config = dict(
    n_layer=9,
    d_model=96,
    n_experts=256,
    experts_per_token=8,
    d_expert=32,
    d_shared_expert=0,
    activation='swiglu',
    moe_layers=[0, 1, 2, 3, 4, 5, 6, 7, 8],
    router_score='sigmoid',
    normalize_top_k=False,
    routed_scale=0.25,
    balance_loss=0.00237,
    balance_bias=True,
    init_std_router=0.00624,
    lr_router=0.00277,
    n_head=3,
    n_kv_head=1,
    head_dim=32,
    vocab_size=2048,
    norm='rmsnorm',
    norm_place='pre',
    norm_eps=1e-05,
    positions='rope',
    rope_base=10000.0,
    rope_fraction=1.0,
    qk_norm=True,
    attn_scale=0.177,
    tie_embeddings=False,
    parallel_block=False,
    init='normal',
    init_std_qkv=0.051,
    init_std_o=0.0,
    init_std_up=0.051,
    init_std_down=0.0,
    optimizer='adamw',
    lr=0.00305,
    lr_mult_o=0.741,
    beta1=0.9,
    beta2=0.98,
    lr_head=0.00621,
    warmup_steps=241,
    schedule='wsd',
    decay_fraction=0.948,
    decay_shape='linear',
    final_lr_fraction=0.0,
    batch_tokens=32768,
    seq_len=512,
    doc_mask=True,
    train_tokens=345700000,
    steps=10550,
    dataset='wikipedia_en',
)
Below are experts of layer 3 (counted from 0) of a mixture-of-experts language model. Rows are named router (the router's row for the expert), gate (a neuron's input weights, with its number), up (a neuron's input weights, with its number) and show model dimensions 0-95. Each number is 50 + 15 x the weight over its row's rms, rounded and kept within 0 to 99.
Before each expert's rows: "gets" lists some tokens that make up at least twice as much of what it gets as of all text. This comes from a sample of Wikipedia text that the model never trained on. Tokens count by the router's weight.

# expert 8
gets: "\n", " The", " In", " He", " It", "The"
router:48 36 76 30 19 68 69 78 37 63 34 43 69 62 51 57 43 41 39 47 51 62 58 46 30 28 58 47 60 45 32 39 25 53 33 41 37 77 51 70 52 53 61 56 41 44 46 45 68 76 38 27 47 61 73 33 66 32 50 64 32 42 40 19 40 60 40 71 41 70 37 68 64 49 17 42 52 39 33 24 59 76 38 69 68 65 68 66 66 52 48 43 46 41 37 56
gate0:36 23 41 43 39 64 69 26 42 21 50 51 75 65 28 55 37 45 42 49 40 39 25 62 43 49 46 56 49 51 47 47 20 58 28 28 39 30 43 37 59 76 65 59 68 35 67 61 55 57 60 62 28 71 86 45 46 48 48 46 51 72 40 32 44 65 31 38 28 42 47 37 56 38 71 39 68 76 64 29 53 40 68 53 67 51 68 69 77 28 55 51 40 36 75 46
up0:38 40 38 41 34 81 64 39 56 40 57 42 55 60 51 63 42 60 45 39 49 38 56 61 67 60 48 65 27 78 36 34 35 55 44 22 37 48 39 39 68 71 54 70 71 69 44 46 53 58 70 54 46 60 75 33 57 19 14 63 76 53 36 44 51 51 50 16 22 35 55 68 61 24 78 42 37 50 53 25 42 50 28 54 67 32 74 70 46 40 56 47 35 46 54 57

# expert 1
gets: ",", " (", ".", "),", ")", "\""
router:40 41 60 52 36 65 66 47 54 30 35 24 52 51 51 55 43 60 27 48 37 55 60 67 43 37 73 43 56 45 32 52 45 61 46 21 39 52 49 61 24 51 43 46 42 35 53 56 52 98 59 15 22 48 73 33 73 29 49 44 27 34 57 50 36 79 29 40 30 55 45 54 51 20 45 59 74 22 66 36 54 47 47 59 64 48 65 74 73 36 31 49 51 58 47 69
gate2:66 41 31 57 49 64 67 52 75 61 23 10 90 51 55 82 50 65 50 31 60 53 46 54 59 36 49 56 48 47 60 53 48 75 38 59 38 71 42 51 46 40 43 24 50 64 25 56 44 60 44 71 59 54 52 56 34 54 49 57 40 45 21 68 28 42 50 48 64 46 69 61 37 35 66 54 33 53 27 52 57 47 54 51 48 55 22 76 32 23 67 74 77 39 22 40
up2:37 40 63 39 45 44 44 48 17 42 63 57 21 27 55 42 58 57 38 59 36 42 62 70 52 58 63 38 59 60 47 64 61 36 50 21 44 47 99 34 46 58 33 68 45 40 71 52 42 49 46 26 34 50 52 24 47 57 69 67 42 58 45 40 78 61 51 39 37 60 39 48 84 42 34 53 73 47 60 79 58 61 58 46 42 43 64 33 82 78 44 24 56 69 64 53

# expert 38
gets: "\n", " The", " It", " He", " In", "The"
router:46 36 80 35 31 61 75 71 43 37 49 29 68 68 36 45 54 41 32 47 50 67 54 51 35 28 58 32 64 48 31 29 24 46 39 45 39 65 40 54 31 53 60 56 47 39 51 46 77 75 48 36 45 71 63 36 50 28 49 62 27 41 21 33 36 46 47 66 38 74 50 53 65 49 21 48 59 48 29 35 79 72 48 79 69 74 70 53 68 32 53 51 52 44 40 67
gate0:54 64 53 45 49 38 64 50 56 50 27 53 39 75 62 41 36 43 52 60 55 68 61 35 34 34 73 67 62 45 46 35 56 62 43 55 36 61 37 83 50 59 55 48 53 43 55 44 78 78 58 36 51 65 77 46 34 59 62 59 56 49 34 50 56 73 49 63 48 58 49 69 53 06 32 39 48 72 26 11 76 38 58 51 38 79 82 35 49 38 36 67 41 22 39 57
up0:68 58 62 29 61 24 62 46 38 64 36 44 47 67 69 52 47 52 62 60 39 61 43 19 25 28 74 66 47 57 51 41 40 65 37 44 38 54 39 93 79 55 54 62 59 50 45 36 76 71 53 55 63 49 75 42 64 67 63 55 58 60 31 59 63 72 67 54 49 67 40 58 74 29 40 31 38 68 21 16 62 45 39 64 50 46 61 44 67 66 49 39 57 25 56 48

# expert 89
gets: " was", ",", " is", " were", ":", "),"
router:42 48 61 75 56 50 55 39 26 44 51 17 78 70 20 34 43 69 35 51 40 81 74 48 24 45 53 35 53 63 40 20 40 66 57 41 55 56 53 49 29 21 49 59 62 38 66 75 46 61 67 27 53 54 69 60 45 26 47 48 56 62 34 42 26 43 34 52 49 62 42 64 44 14 51 55 65 46 43 47 50 52 61 71 69 57 43 57 63 07 37 63 43 54 38 48
gate0:39 65 45 51 52 20 67 57 37 52 40 42 19 68 78 62 46 29 46 77 32 57 61 55 52 57 35 28 61 63 71 31 48 64 45 49 29 59 68 44 92 27 60 48 83 57 55 48 43 44 50 57 51 70 50 67 63 52 58 72 42 45 39 71 61 51 57 46 53 59 58 66 68 42 61 70 41 66 48 26 65 63 33 55 44 62 38 20 01 55 55 45 63 46 44 57
up0:65 60 53 36 59 37 60 70 49 45 26 66 48 24 47 47 60 57 53 35 37 56 07 58 35 13 55 63 61 54 55 35 51 46 26 56 42 47 35 61 40 55 66 55 36 47 28 42 22 46 29 72 51 50 51 29 43 43 96 46 28 50 66 56 26 42 33 65 43 39 28 45 61 51 66 29 32 59 40 54 46 91 50 56 47 51 61 30 50 41 48 61 63 31 29 40